Experts of a small language model: width 128, 31M parameters.
Below are experts of layer 3 (counted from 0) of a mixture-of-experts language model. Rows are named router (the router's row for the expert), down (a neuron's output weights, with its number) and show model dimensions 0-127. Each number is 200 + 40 x the weight over its row's rms, rounded and kept within 0 to 999.
After each expert's rows: "comes before" lists some tokens at least twice as common just after its tokens as in all text; "raises" lists some tokens whose logits its average output raises strongly, later layers aside. This comes from a sample of Wikipedia text that the model never trained on. Tokens count by the router's weight.

# expert 31
router,272,243,267,169,132,235,134,207,257,162,195,184,240,258,147,157,227,142,242,238,149,181,251,112,209,176,229,194,218,140,206,226,228,229,218,201,276,252,196,163,172,193,217,166,166,250,248,229,190,208,120,133,193,149,216,160,224,195,132,195,234,195,252,242,163,184,262,251,240,165,276,244,200,183,220,182,244,210,204,258,142,270,240,245,223,211,168,207,219,213,268,199,263,171,228,231,193,204,153,211,140,140,240,127,183,188,217,153,174,256,233,244,218,248,211,272,218,213,200,222,165,178,142,204,214,239,239,200
down0,129,158,185,187,292,223,167,188,242,211,166,124,167,179,154,157,216,142,225,241,199,254,219,202,137,224,173,120,226,233,212,168,268,133,153,187,160,255,194,170,161,136,189,200,226,310,218,181,223,220,134,273,236,180,158,177,175,181,140,179,253,132,211,176,196,269,271,208,210,238,185,182,165,225,121,148,198,289,212,253,199,151,172,208,174,176,212,242,169,230,245,171,210,192,219,219,239,142,168,203,216,237,192,250,176,204,174,117,223,165,156,209,255,248,197,220,208,147,168,210,268,200,222,236,201,187,231,194
down1,191,198,181,204,241,207,205,201,184,134,220,264,223,245,163,189,245,159,178,191,208,227,186,204,195,218,228,262,169,190,239,187,211,290,167,175,188,221,272,201,230,261,191,221,251,165,148,192,187,203,170,190,166,169,99,210,192,123,194,240,240,176,115,88,207,239,268,245,171,203,208,237,181,177,215,239,226,209,188,231,155,237,145,214,285,195,183,118,197,194,179,197,188,149,200,222,281,102,190,201,173,194,191,155,212,135,85,185,188,203,161,249,223,164,201,267,212,206,131,140,194,149,145,206,214,133,203,196
down2,234,181,168,256,157,157,136,225,225,192,231,225,212,186,169,146,104,198,229,240,201,155,309,167,134,137,232,136,186,178,159,138,217,217,241,203,198,213,213,129,201,138,195,145,237,228,219,235,179,212,173,166,223,252,234,214,191,235,209,172,162,191,138,169,186,156,180,215,122,226,215,192,162,243,195,238,151,216,243,192,189,183,257,210,174,187,146,216,172,201,179,278,192,207,158,245,148,158,275,203,193,163,161,204,195,201,236,182,250,204,212,192,230,241,244,224,276,235,209,204,85,115,162,285,120,229,199,193
down3,221,201,228,236,122,127,211,227,135,170,244,222,225,209,188,203,131,180,198,274,251,184,200,171,181,160,206,187,106,209,270,185,261,109,183,224,207,192,142,182,237,233,176,212,205,181,259,240,130,203,238,223,154,201,233,163,214,158,228,211,176,190,218,196,176,154,276,251,150,151,133,201,179,215,197,165,230,166,203,135,183,133,184,89,159,151,186,170,213,228,260,219,192,184,195,206,230,198,149,136,138,234,251,241,235,180,217,165,177,207,182,215,247,149,230,179,177,99,127,150,194,146,195,173,244,176,161,195
down4,147,102,177,212,156,183,160,195,222,171,230,227,146,223,103,209,183,208,229,83,127,143,187,195,220,185,207,216,187,228,134,123,198,139,227,215,206,180,203,191,139,191,150,162,228,192,175,217,208,236,208,273,130,178,226,211,226,216,209,231,206,125,196,149,167,196,157,214,174,196,291,201,204,193,150,252,232,131,195,190,205,226,228,219,213,217,193,230,239,220,96,226,232,209,229,199,189,147,179,192,167,205,235,257,208,136,239,203,122,154,156,270,234,178,141,149,179,183,203,235,119,213,241,235,142,251,179,164
down5,198,145,168,174,213,169,235,295,203,271,132,254,193,254,216,254,217,219,186,244,216,169,243,227,210,215,294,193,248,140,230,201,195,151,285,189,203,236,209,186,257,237,185,212,205,174,198,252,170,192,173,230,251,189,198,167,152,281,198,241,203,202,171,247,156,232,245,270,247,198,203,197,226,197,210,142,207,205,219,144,274,200,112,247,227,211,199,211,141,195,131,246,218,281,186,178,284,82,232,129,158,186,260,210,158,192,179,233,214,205,236,212,211,236,212,261,193,228,240,237,225,158,239,194,178,201,193,245
down6,186,201,215,204,155,242,207,136,217,169,182,207,192,157,104,148,202,183,200,222,223,253,252,233,189,175,218,232,161,179,191,215,255,159,235,184,250,231,295,158,227,266,161,215,221,187,274,196,198,195,168,211,172,138,210,268,227,139,214,177,187,192,250,204,176,126,272,156,277,192,187,226,267,186,162,217,165,262,147,220,137,240,275,150,219,184,224,219,307,228,156,177,211,246,248,172,231,192,192,227,126,165,232,172,228,178,192,136,200,207,196,196,134,222,287,256,137,211,176,222,230,191,260,161,182,163,187,155
down7,178,266,178,239,108,229,252,169,226,191,176,208,144,171,162,184,214,216,246,194,133,244,185,173,200,180,174,152,82,237,209,263,189,215,206,188,238,211,161,254,165,214,274,241,196,211,200,235,240,199,206,159,196,176,204,191,224,227,262,136,168,217,264,201,244,253,121,175,272,215,224,140,240,191,232,112,298,222,159,270,170,220,194,267,146,103,205,203,251,238,183,181,154,172,190,211,233,240,252,165,229,240,199,218,214,213,186,245,177,174,167,192,151,247,221,177,217,155,192,204,204,211,290,206,190,234,191,265
comes before: ".", " |", "th", ";", "–", ","
raises: " than", " average", "):", "ally"

# expert 24
router,214,197,222,169,128,259,159,230,238,207,192,239,210,246,187,214,206,223,206,259,240,240,227,139,232,197,213,217,244,191,169,184,181,222,186,151,277,255,228,187,162,207,259,213,229,280,247,175,229,108,135,176,217,209,231,164,244,131,154,183,230,260,243,168,114,148,256,252,180,203,261,184,183,193,220,177,217,200,149,225,176,235,235,233,199,225,190,235,264,240,214,170,248,175,119,218,248,252,179,143,195,135,255,118,172,141,206,175,171,262,209,218,216,231,234,282,197,198,223,193,170,115,139,204,247,178,201,255
down0,215,253,210,198,193,226,214,263,150,200,270,240,107,174,221,195,274,244,173,205,151,182,225,147,205,192,186,186,177,178,187,174,149,265,256,205,172,250,201,238,218,144,214,165,225,189,200,255,144,213,255,190,238,185,174,263,206,204,217,221,256,185,223,276,260,229,249,220,176,114,208,207,171,136,189,165,226,206,158,172,228,204,144,207,145,127,230,127,247,185,223,206,222,142,162,146,198,223,190,215,174,238,172,250,184,260,208,179,161,192,215,280,82,215,202,100,184,139,248,197,230,219,251,202,212,276,230,216
down1,241,185,219,261,150,148,202,194,205,164,173,162,286,122,211,221,166,201,145,210,220,192,216,203,257,228,273,167,153,213,260,249,155,235,230,98,167,239,168,191,251,190,233,189,194,211,184,201,180,172,157,209,222,195,197,230,234,199,202,183,194,271,173,257,164,208,215,233,121,198,173,150,234,206,160,177,169,208,119,114,203,207,206,167,194,188,202,229,277,158,288,237,170,207,182,171,252,222,177,317,158,184,223,156,149,158,226,213,171,185,226,215,148,117,247,127,269,151,249,172,189,185,207,184,235,231,256,215
down2,138,221,197,251,166,134,176,181,229,219,163,220,182,193,119,210,194,284,145,202,168,190,275,209,175,228,102,200,167,217,157,279,276,184,216,154,153,294,157,259,206,179,208,229,166,247,222,193,239,227,166,187,185,137,186,153,172,289,244,261,197,188,255,177,190,217,110,179,250,235,168,270,216,187,225,166,171,156,172,148,193,204,287,210,206,169,191,168,162,185,180,188,217,254,180,130,210,268,145,240,141,173,219,231,240,169,158,217,169,184,199,232,253,157,229,219,167,228,220,244,179,225,177,241,181,206,153,189
down3,248,198,193,194,223,206,225,158,159,258,178,214,211,192,158,164,233,221,170,191,173,236,267,238,239,172,201,238,240,251,211,198,234,226,296,154,190,216,224,234,139,200,169,273,184,194,222,213,193,211,200,231,187,203,188,191,225,114,235,218,154,224,165,179,191,280,247,230,197,134,166,209,264,243,217,204,174,217,287,199,201,195,212,147,83,167,295,172,237,181,135,204,221,180,138,245,204,165,276,194,178,276,250,185,196,187,209,176,177,195,129,192,213,248,274,223,174,226,226,186,283,238,208,167,184,157,281,292
down4,183,229,209,229,244,186,167,113,287,206,213,122,170,148,197,210,205,173,146,246,238,205,266,181,185,150,152,238,146,179,192,245,129,131,213,201,122,224,186,210,241,290,229,188,233,261,197,192,233,157,116,236,232,202,173,182,264,191,146,181,215,236,164,215,196,221,163,217,215,194,227,210,201,228,226,189,145,144,286,236,114,198,198,245,224,201,299,234,218,252,224,173,115,179,215,237,173,203,139,175,172,141,227,213,214,157,228,199,188,242,184,189,247,152,215,196,165,171,251,218,142,184,202,124,166,234,194,148
down5,228,201,179,152,148,154,125,197,247,172,155,213,217,168,183,275,230,206,188,230,192,183,255,213,237,236,293,260,295,188,193,222,155,174,194,257,164,255,198,119,245,181,229,159,222,230,182,184,233,209,178,168,239,193,234,230,243,211,161,243,235,236,142,241,199,225,158,210,164,207,155,141,210,210,242,156,192,149,266,183,207,207,194,233,166,203,173,200,266,222,278,179,112,135,260,237,192,230,223,141,266,152,160,225,240,246,288,221,261,235,258,219,215,182,198,228,173,169,183,207,258,251,143,183,219,229,145,151
down6,186,181,141,194,245,139,80,216,227,149,287,188,204,143,190,241,131,161,201,209,309,224,109,240,210,236,163,149,283,200,258,188,219,154,185,188,199,238,243,213,221,150,193,215,179,264,142,246,174,238,173,211,238,233,135,201,189,168,206,187,199,215,186,184,165,237,218,240,264,199,159,182,210,151,143,211,214,217,141,229,243,244,191,181,183,223,212,207,167,162,222,194,214,232,192,245,134,180,197,197,173,172,253,195,136,226,220,186,180,222,195,212,104,258,201,141,215,192,189,208,268,271,199,189,239,273,191,116
down7,75,146,232,198,187,183,200,213,239,222,211,243,169,180,165,180,166,275,155,215,176,158,188,178,212,251,244,239,175,174,125,173,160,164,288,213,210,213,201,189,244,130,229,187,91,174,259,217,205,185,247,182,257,164,216,229,143,186,223,200,234,224,161,121,189,225,267,231,113,111,200,152,148,191,208,219,210,197,141,180,259,173,225,167,250,203,215,189,238,164,242,247,190,246,146,184,234,162,161,190,157,174,211,210,186,217,249,141,201,126,256,165,249,229,247,201,248,185,170,191,167,174,118,180,194,179,232,210
comes before: "|", "0", "1", "2", "3", "6"
raises: ",", "ag", "aly", "en"

# expert 89
router,267,183,247,146,122,204,207,184,252,223,155,198,211,246,171,240,202,216,188,201,148,183,251,146,216,182,187,161,223,229,228,217,134,169,196,211,240,165,242,125,219,183,216,209,188,204,272,182,217,156,149,180,183,215,253,143,222,207,162,166,274,214,234,227,170,189,242,146,245,169,249,156,211,143,233,155,192,191,236,251,207,240,233,309,220,182,161,160,192,220,276,193,204,184,161,290,179,268,171,137,141,143,253,144,151,198,179,148,213,190,240,200,270,288,234,240,149,224,231,254,174,248,150,167,223,220,212,244
down0,203,217,199,221,231,224,125,139,124,187,224,231,175,155,217,243,201,246,191,205,178,157,122,180,209,136,283,238,177,232,203,274,170,209,219,190,251,137,215,222,220,159,226,228,208,268,230,163,223,217,197,180,196,165,221,199,173,195,191,231,204,156,185,249,166,207,118,248,158,278,164,135,167,211,249,114,156,203,151,189,252,192,233,170,214,219,192,206,288,247,176,194,262,226,330,250,246,235,242,219,181,183,182,130,117,222,186,195,191,196,169,261,204,230,228,186,167,204,137,194,229,231,252,140,158,212,243,181
down1,219,169,162,182,229,201,159,199,182,224,179,146,186,215,227,229,210,215,197,248,201,200,155,179,199,193,293,224,188,382,127,127,252,170,224,219,219,145,198,223,176,193,178,216,214,171,241,201,217,243,247,216,155,217,162,209,149,125,196,196,201,244,155,209,214,243,180,123,211,145,244,227,178,283,182,251,195,161,196,243,206,214,156,156,220,282,255,174,234,193,206,172,265,218,200,207,250,143,141,193,244,184,151,150,166,144,241,131,199,229,145,233,180,230,228,244,159,187,205,203,141,200,204,243,213,265,232,147
down2,199,167,162,256,162,197,198,228,265,169,180,247,202,193,212,191,81,188,230,152,192,250,228,173,217,188,127,220,183,186,230,221,178,244,204,169,158,178,260,201,181,217,224,159,222,215,205,172,133,159,194,268,209,203,199,231,168,237,241,204,217,152,220,241,255,302,197,217,171,239,168,223,254,119,203,159,145,257,275,264,167,144,259,227,141,220,199,244,177,217,240,288,289,218,199,207,248,190,225,202,166,245,165,287,201,204,120,192,219,195,195,202,200,111,216,216,142,235,186,142,186,210,172,178,258,137,188,200
down3,161,194,198,207,245,191,193,144,133,169,202,174,146,244,182,193,247,202,229,141,242,233,246,141,220,199,194,153,232,171,211,254,204,199,162,157,168,215,233,273,205,107,159,228,188,193,200,235,142,191,165,136,134,152,155,170,235,213,176,217,159,180,297,197,125,245,203,198,254,196,236,197,176,192,206,290,227,211,165,283,203,197,239,136,188,201,204,168,158,177,158,202,211,246,240,198,141,213,127,205,219,212,152,265,290,281,178,211,237,208,225,227,206,134,157,131,150,190,176,249,261,172,182,210,188,277,184,160
down4,186,281,192,189,211,184,231,163,239,107,219,181,223,181,176,200,198,146,238,277,225,240,236,206,134,224,218,194,213,182,255,191,144,133,148,284,176,257,201,179,176,194,164,145,274,170,207,187,158,144,153,224,187,133,172,188,191,213,231,123,183,214,210,213,121,191,172,218,219,259,226,272,261,252,160,243,181,230,228,189,222,323,170,188,235,214,218,215,252,186,241,197,159,243,215,241,265,175,268,205,185,224,135,248,237,136,188,252,194,234,188,254,185,239,233,199,225,224,142,217,187,137,185,165,221,195,133,206
down5,221,304,184,144,215,196,215,227,243,146,186,179,263,191,180,159,228,213,206,207,257,257,167,158,201,233,165,212,234,244,179,180,213,248,257,192,251,184,176,166,265,193,220,229,147,285,253,177,191,209,222,195,200,142,254,213,181,225,109,246,242,188,251,227,152,177,164,182,165,151,196,206,188,200,254,219,170,250,317,209,192,178,186,209,105,192,150,236,193,164,184,158,273,214,194,244,225,161,187,167,212,140,169,195,189,169,153,243,201,264,132,177,242,237,205,196,192,123,172,223,244,239,182,194,259,217,272,291
down6,184,155,272,192,197,247,261,236,201,214,203,183,198,177,146,187,163,259,230,240,232,181,160,150,265,166,225,155,243,208,139,174,219,233,190,175,260,85,226,176,206,203,213,284,217,199,246,179,228,292,201,179,139,285,191,162,177,155,213,145,233,228,218,173,175,166,239,187,236,181,232,204,255,172,126,167,213,195,182,177,232,234,205,223,189,199,256,165,299,246,154,211,292,186,228,171,116,280,195,183,208,180,204,205,169,192,233,169,222,156,195,166,212,208,191,171,224,214,200,131,168,158,199,216,198,297,110,189
down7,231,198,166,186,210,235,189,194,263,203,184,181,213,146,237,198,193,228,183,237,190,218,162,158,175,228,169,208,204,175,197,188,174,179,173,152,231,223,97,277,172,183,190,190,214,176,242,162,157,247,172,166,244,165,228,265,284,206,192,331,194,229,228,162,185,251,194,199,129,190,138,186,222,178,267,201,211,277,221,324,178,170,225,189,121,157,202,207,253,183,126,215,294,223,176,231,263,166,207,230,211,168,203,238,149,189,245,250,160,196,191,201,221,184,225,166,136,115,151,212,190,176,183,233,188,178,253,270
comes before: "201", "200", "202", "199", "1", "198"
raises: " ==\n\n", "istan", "201", " ==\n", "err"

# expert 25
router,255,255,262,171,135,214,132,209,273,154,219,180,242,269,144,201,221,187,228,232,114,201,257,122,216,177,223,183,197,145,179,244,222,222,156,247,267,256,206,185,194,187,228,186,147,262,258,248,209,170,139,165,229,151,243,145,271,187,120,223,218,259,257,201,170,204,249,224,230,164,262,229,208,183,237,166,245,222,157,262,157,259,209,223,222,230,154,189,209,197,274,232,260,181,260,206,163,204,172,174,158,163,229,176,182,234,217,157,143,269,237,214,224,258,238,253,198,215,199,206,218,180,163,215,230,203,249,222
down0,232,259,139,178,202,184,254,253,181,191,225,212,211,185,259,193,182,258,212,240,263,235,243,239,207,197,223,185,221,199,163,155,216,195,131,190,229,234,258,241,146,212,120,275,214,330,179,227,129,206,205,229,144,209,215,299,226,190,227,174,254,219,242,241,212,153,164,192,183,243,269,200,229,266,246,187,178,185,254,194,220,252,259,266,224,201,198,212,223,202,239,166,166,135,201,201,201,231,211,224,133,172,192,193,275,235,214,282,179,213,97,239,249,207,213,150,184,214,232,216,192,227,182,240,256,189,206,139
down1,203,194,269,192,205,232,135,145,210,231,126,168,209,237,206,213,262,240,175,176,243,158,238,225,224,280,172,216,190,218,146,231,186,151,211,146,230,171,146,211,204,248,201,221,172,329,150,204,195,294,196,164,178,239,193,175,168,200,231,102,227,271,149,204,214,192,237,186,228,182,212,182,245,212,168,250,222,263,186,212,208,185,186,265,186,253,168,114,116,192,141,234,132,135,155,178,230,162,240,198,173,266,203,148,221,193,177,178,227,202,193,244,207,286,204,184,148,187,219,259,195,149,194,147,237,171,181,184
down2,207,233,251,199,189,161,120,246,177,295,140,176,160,180,237,222,218,143,240,232,153,91,187,300,236,176,221,185,204,232,134,263,138,164,204,233,235,181,127,136,172,239,216,235,233,218,247,260,248,194,195,144,202,175,238,170,249,195,189,249,217,224,195,216,220,180,210,158,255,248,240,206,216,242,239,235,237,252,176,226,125,154,253,201,147,239,204,246,233,257,188,242,230,245,182,246,246,211,237,180,203,159,229,137,234,185,239,191,180,211,171,135,201,271,228,159,180,206,253,225,226,229,183,183,203,219,265,254
down3,193,209,241,196,240,196,241,234,155,215,187,223,175,221,255,133,187,204,201,174,160,164,231,195,151,152,229,219,153,157,160,156,222,130,237,175,162,240,241,195,213,233,175,189,211,195,236,186,186,284,229,199,103,196,212,179,289,194,211,190,212,214,186,190,157,176,188,211,173,146,232,264,211,226,228,145,234,159,308,156,193,170,197,199,245,216,131,238,241,145,194,210,262,250,276,118,190,231,262,213,256,224,203,172,145,292,221,201,218,195,255,126,159,227,165,120,248,167,209,165,213,207,130,164,141,234,221,263
down4,229,184,261,178,176,200,307,186,240,167,174,121,236,208,156,208,197,256,222,142,218,175,180,141,204,213,195,205,128,183,162,161,195,173,201,154,215,251,204,220,195,259,165,175,215,237,120,204,159,234,210,203,251,204,205,198,130,193,270,182,234,168,190,210,211,218,226,142,290,167,217,224,153,181,185,187,188,224,152,212,222,153,188,103,172,194,221,200,157,203,221,152,211,105,100,140,165,223,211,239,204,268,196,215,253,232,212,287,246,92,202,189,195,159,273,189,151,186,139,229,183,139,203,213,166,218,227,182
down5,193,197,224,255,177,141,215,247,210,172,185,154,220,210,248,190,172,170,198,267,211,236,210,158,155,210,170,176,238,143,199,214,242,157,182,240,224,181,199,176,190,172,249,210,265,151,238,224,195,222,190,66,193,160,98,151,245,210,245,256,231,211,231,265,210,196,179,235,203,192,227,190,260,202,124,163,272,179,231,240,192,178,253,207,203,199,180,159,236,148,325,206,228,124,246,220,169,218,225,194,91,185,226,226,138,197,136,178,199,159,162,213,233,233,233,248,233,215,149,231,147,201,241,208,255,169,255,200
down6,139,200,121,179,222,177,169,253,260,255,210,250,261,225,257,249,190,240,206,248,217,161,119,219,224,166,207,200,273,157,181,143,190,180,183,175,239,201,198,116,204,207,219,208,205,255,262,290,195,189,235,189,244,220,213,191,200,214,201,176,131,162,196,186,228,189,198,258,265,252,234,213,220,226,156,176,187,138,157,206,217,189,249,209,188,267,253,215,169,236,233,188,226,206,211,102,205,183,273,220,218,277,158,242,180,239,183,143,177,175,209,216,118,184,177,219,225,258,195,172,225,222,145,173,162,296,192,98
down7,235,201,220,177,201,305,238,254,214,171,208,156,209,182,187,218,216,206,239,112,234,172,219,263,164,197,161,211,156,233,143,216,214,189,180,222,191,192,169,225,186,222,123,234,301,221,252,170,227,257,236,237,243,162,155,225,134,163,237,215,145,213,171,223,228,217,238,211,230,243,281,162,178,167,176,231,148,170,131,263,158,208,183,151,220,143,227,244,211,175,277,210,210,184,196,234,212,149,184,222,216,192,248,274,187,185,149,202,193,217,184,264,202,217,164,254,121,191,239,214,260,258,129,95,130,186,198,222
comes before: "-", " |", " –", "–", ")", "°"
raises: "ulation", "verage", "ensity"

# expert 67
router,280,192,211,141,139,250,148,277,172,198,196,222,241,241,139,202,195,204,201,224,243,172,205,213,242,216,234,111,229,189,168,196,223,222,208,261,260,218,176,162,141,168,222,246,193,253,267,249,171,207,199,171,244,232,210,176,229,249,162,212,216,223,229,170,144,162,246,213,240,159,254,161,210,201,208,190,195,199,163,220,207,238,198,270,149,166,163,204,192,227,239,251,162,179,183,213,185,284,117,136,127,182,109,187,194,194,205,245,156,221,249,217,245,171,163,232,149,245,159,163,294,169,193,211,287,293,224,191
down0,212,226,229,211,221,217,236,230,241,225,216,225,200,190,184,180,175,223,238,214,143,200,223,252,219,174,258,132,210,273,190,207,246,155,199,230,179,178,256,137,163,218,176,188,192,203,199,176,201,120,294,111,252,239,207,253,170,196,242,218,231,257,189,205,211,149,110,154,174,226,262,196,182,178,243,159,152,170,269,252,138,189,190,191,222,220,239,219,246,158,258,143,167,235,190,214,176,177,196,164,202,139,137,197,117,255,252,175,202,227,166,171,219,270,126,181,244,113,191,232,232,218,257,143,265,272,212,177
down1,174,210,169,281,200,191,188,260,186,184,173,228,202,211,223,215,128,157,145,145,205,203,205,214,193,257,184,228,190,206,230,179,183,174,167,195,243,180,207,208,200,120,195,218,207,146,207,147,119,212,264,207,209,269,179,222,237,252,230,265,230,196,164,94,252,172,215,223,242,225,132,221,161,206,151,170,226,228,205,294,233,151,190,175,94,169,182,169,120,164,175,224,251,134,261,130,171,173,211,205,244,158,259,237,189,219,200,178,180,217,189,188,187,195,174,189,149,209,223,136,253,111,163,218,116,260,170,229
down2,197,210,247,170,109,181,147,217,208,205,187,190,155,232,192,196,83,140,173,222,164,201,201,187,198,236,111,276,229,211,241,271,149,190,196,215,168,201,220,200,218,204,168,160,228,195,211,202,157,234,242,160,227,117,277,233,163,241,202,187,218,255,250,196,191,245,202,181,211,256,166,140,189,252,222,294,245,197,167,221,184,201,257,179,206,178,288,200,214,172,185,177,186,261,182,211,180,197,127,216,214,158,187,289,201,244,243,175,201,216,198,268,163,118,177,120,149,220,142,213,208,211,189,169,278,138,221,252
down3,183,173,230,187,157,139,172,254,207,268,183,222,209,282,179,252,136,241,197,173,215,240,143,214,213,176,138,161,168,215,174,215,212,116,232,226,205,194,245,156,196,230,221,218,169,251,167,241,211,247,142,223,216,178,203,251,174,169,241,235,200,200,114,211,198,198,162,280,185,188,131,262,199,151,214,242,171,200,262,218,127,202,207,207,155,206,187,237,175,193,178,233,138,253,203,178,173,234,135,226,139,261,197,141,194,186,98,179,147,278,167,142,189,152,164,211,206,233,232,271,235,219,198,115,179,177,283,231
down4,125,204,190,229,192,172,214,206,191,216,141,210,193,225,260,159,277,258,175,185,198,175,210,149,190,137,178,176,194,256,184,250,150,123,177,223,125,246,226,182,274,155,163,166,236,230,217,300,97,161,228,239,228,215,258,191,164,244,218,212,241,193,205,245,211,218,177,228,117,173,183,236,243,253,228,244,203,186,120,173,140,255,173,230,128,177,206,215,212,207,195,265,170,158,165,166,184,180,215,183,173,294,202,272,165,189,194,214,166,162,199,208,230,211,151,172,201,228,209,239,300,122,159,192,200,219,227,212
down5,195,159,211,116,228,214,96,288,186,189,258,214,235,166,179,228,221,165,185,162,240,197,223,236,203,252,137,174,165,236,207,185,194,134,222,183,228,201,232,233,133,269,220,210,138,259,247,179,207,160,201,288,143,264,200,178,247,214,224,172,277,246,155,197,188,214,188,196,242,249,221,163,183,207,171,232,241,149,280,238,172,163,215,180,220,270,230,249,185,183,237,171,220,244,209,211,151,186,295,138,245,190,227,206,144,249,192,233,213,194,312,212,179,203,237,178,152,203,254,240,185,191,220,167,261,202,226,248
down6,192,264,207,177,227,151,212,199,246,221,150,226,259,182,249,218,213,262,147,152,181,156,156,217,214,187,148,222,197,195,181,287,198,137,292,133,167,183,162,191,215,187,174,160,209,221,163,142,242,239,174,240,226,269,181,225,186,238,214,244,229,201,285,210,229,236,211,198,155,143,243,191,161,143,157,212,187,136,212,158,220,132,206,210,128,155,141,195,135,143,150,197,208,216,190,234,126,237,180,184,198,143,116,225,187,169,217,216,191,223,227,140,204,88,175,161,193,179,228,104,203,215,208,200,231,184,137,154
down7,259,155,191,217,152,180,233,119,206,142,252,155,202,258,181,218,226,219,245,279,216,200,224,210,225,224,135,194,225,210,227,225,174,261,185,195,140,240,237,213,206,187,182,163,130,204,210,202,283,174,262,222,173,136,262,309,233,205,140,226,155,242,191,107,208,174,200,159,263,159,187,216,146,214,254,235,168,203,153,180,158,191,218,157,227,252,180,303,204,193,149,222,172,151,242,190,174,170,183,156,178,229,151,176,245,227,149,207,218,172,180,215,78,247,232,220,220,178,195,182,205,195,257,158,160,189,242,225
comes before: " ", " L", " W", " —", " N", " T"
raises: " ", "r", "o", "u"

# expert 90
router,231,248,245,176,136,229,147,166,260,166,230,169,240,259,133,195,247,192,213,211,127,173,244,138,194,181,243,193,200,148,198,262,220,160,170,240,274,245,200,183,204,165,217,163,182,266,265,243,212,177,148,133,202,153,246,154,262,207,141,214,227,221,238,232,179,209,242,221,271,162,272,241,189,147,253,174,269,228,155,273,167,254,240,249,270,242,189,173,185,210,257,209,256,204,230,240,178,231,163,187,158,180,219,169,198,231,238,145,176,265,258,177,230,265,222,250,242,230,161,204,199,152,188,195,219,227,247,190
down0,252,168,261,141,168,235,184,280,239,162,239,167,167,231,230,199,184,251,160,119,265,273,156,207,176,179,171,237,140,193,210,218,199,173,151,214,194,117,161,185,194,152,236,157,245,221,199,221,167,154,203,210,261,136,214,171,218,219,156,229,242,190,185,210,241,237,159,224,270,181,186,167,87,143,167,164,210,134,223,211,137,219,203,238,231,175,235,202,215,201,138,241,234,199,142,268,266,226,239,191,205,162,175,258,216,183,201,134,146,212,234,241,247,183,138,245,186,243,223,224,272,226,193,259,267,211,230,223
down1,214,209,197,233,208,242,218,203,123,169,145,215,218,169,173,268,144,260,177,130,131,153,174,250,181,150,197,242,197,224,181,201,170,202,144,108,213,260,212,217,180,201,192,181,162,159,193,184,177,210,157,168,209,214,173,170,274,148,176,183,230,196,194,219,214,163,129,199,220,272,110,285,275,273,264,317,202,125,218,236,219,237,192,160,256,207,163,201,187,234,222,176,228,161,138,203,206,193,172,216,227,175,204,291,214,188,204,198,264,140,156,241,157,199,151,218,245,165,213,194,186,233,232,130,223,199,167,223
down2,236,214,250,179,147,163,202,162,229,230,210,237,230,249,269,157,197,215,113,178,199,189,184,226,142,214,165,153,253,189,148,231,114,182,200,229,208,199,159,166,179,147,173,203,201,199,120,160,191,120,154,204,231,203,267,150,283,235,230,201,192,148,218,214,186,245,149,198,222,222,226,200,244,158,242,280,185,193,175,164,168,213,237,171,178,153,143,193,228,224,246,160,109,200,233,228,209,124,241,164,132,168,215,204,164,221,196,182,237,130,185,154,208,107,207,263,228,183,235,186,114,203,122,128,198,174,188,232
down3,217,227,217,122,157,246,157,180,212,216,161,172,120,270,161,208,178,193,210,208,145,193,228,220,235,192,250,198,287,87,269,191,224,168,151,209,238,139,145,198,241,195,228,244,180,215,242,184,136,180,177,158,207,201,236,139,134,102,175,220,179,171,128,261,143,178,224,167,224,205,200,188,216,180,205,131,264,200,273,174,213,245,216,182,166,222,203,259,245,165,227,223,180,168,208,203,252,260,169,174,226,243,271,265,168,224,190,136,121,187,119,236,205,227,192,163,228,192,144,151,196,223,202,202,196,219,214,187
down4,165,213,206,231,145,203,161,169,215,226,138,172,75,202,187,251,247,205,184,212,205,205,234,201,231,189,226,306,263,209,224,210,159,197,242,181,222,270,200,254,190,159,239,212,195,153,208,158,233,219,151,242,245,204,199,190,173,178,221,131,205,192,178,199,211,192,267,216,148,176,219,155,116,183,199,206,133,178,215,305,236,221,192,223,201,271,167,149,253,252,239,206,190,155,226,233,281,143,215,185,220,214,271,232,213,282,143,180,188,246,203,200,233,236,181,273,177,205,232,133,187,194,242,111,227,205,269,236
down5,179,138,249,203,195,158,211,193,168,141,211,229,218,163,268,140,91,121,155,200,262,186,214,190,237,215,269,245,264,217,178,223,166,242,212,198,185,224,230,234,208,169,251,227,229,112,281,258,224,274,185,160,198,189,165,151,233,231,267,237,205,260,171,235,245,250,214,175,235,224,206,208,158,201,142,176,203,217,181,175,269,181,201,193,157,147,272,224,257,162,257,209,200,144,157,243,190,249,193,204,184,293,167,200,227,213,205,196,194,252,143,271,187,228,127,164,206,175,202,169,178,197,206,267,229,187,141,186
down6,139,114,218,257,218,244,273,185,186,222,148,182,230,195,301,206,241,163,143,184,193,266,211,215,159,227,222,261,276,261,193,102,214,151,183,228,244,112,207,254,181,194,199,257,193,265,174,160,174,197,255,188,174,216,169,199,171,200,224,198,252,214,205,222,169,195,214,230,211,273,196,235,156,191,193,181,209,257,129,146,232,185,187,225,218,251,184,147,146,160,148,120,167,216,222,192,192,175,188,205,292,190,198,124,228,144,253,200,306,150,199,210,211,216,240,140,247,238,220,216,202,184,212,182,188,176,212,208
down7,218,194,205,249,295,234,141,180,182,190,148,211,168,168,104,216,231,153,208,110,176,144,223,192,137,224,257,188,249,223,194,216,253,114,182,238,234,164,267,148,217,167,148,281,180,247,193,258,203,144,216,244,244,272,302,228,217,259,123,211,187,222,138,133,199,259,254,168,192,188,200,188,178,193,222,228,195,210,197,246,178,209,179,157,283,233,200,219,157,173,205,193,219,146,208,208,192,200,158,207,217,212,186,158,198,149,243,174,252,240,208,161,173,193,175,188,211,214,193,135,173,308,219,181,199,234,219,175
comes before: " |", " |\n", "\n", " (", " /", ";"
raises: "ination", "ared", "inary", "lete"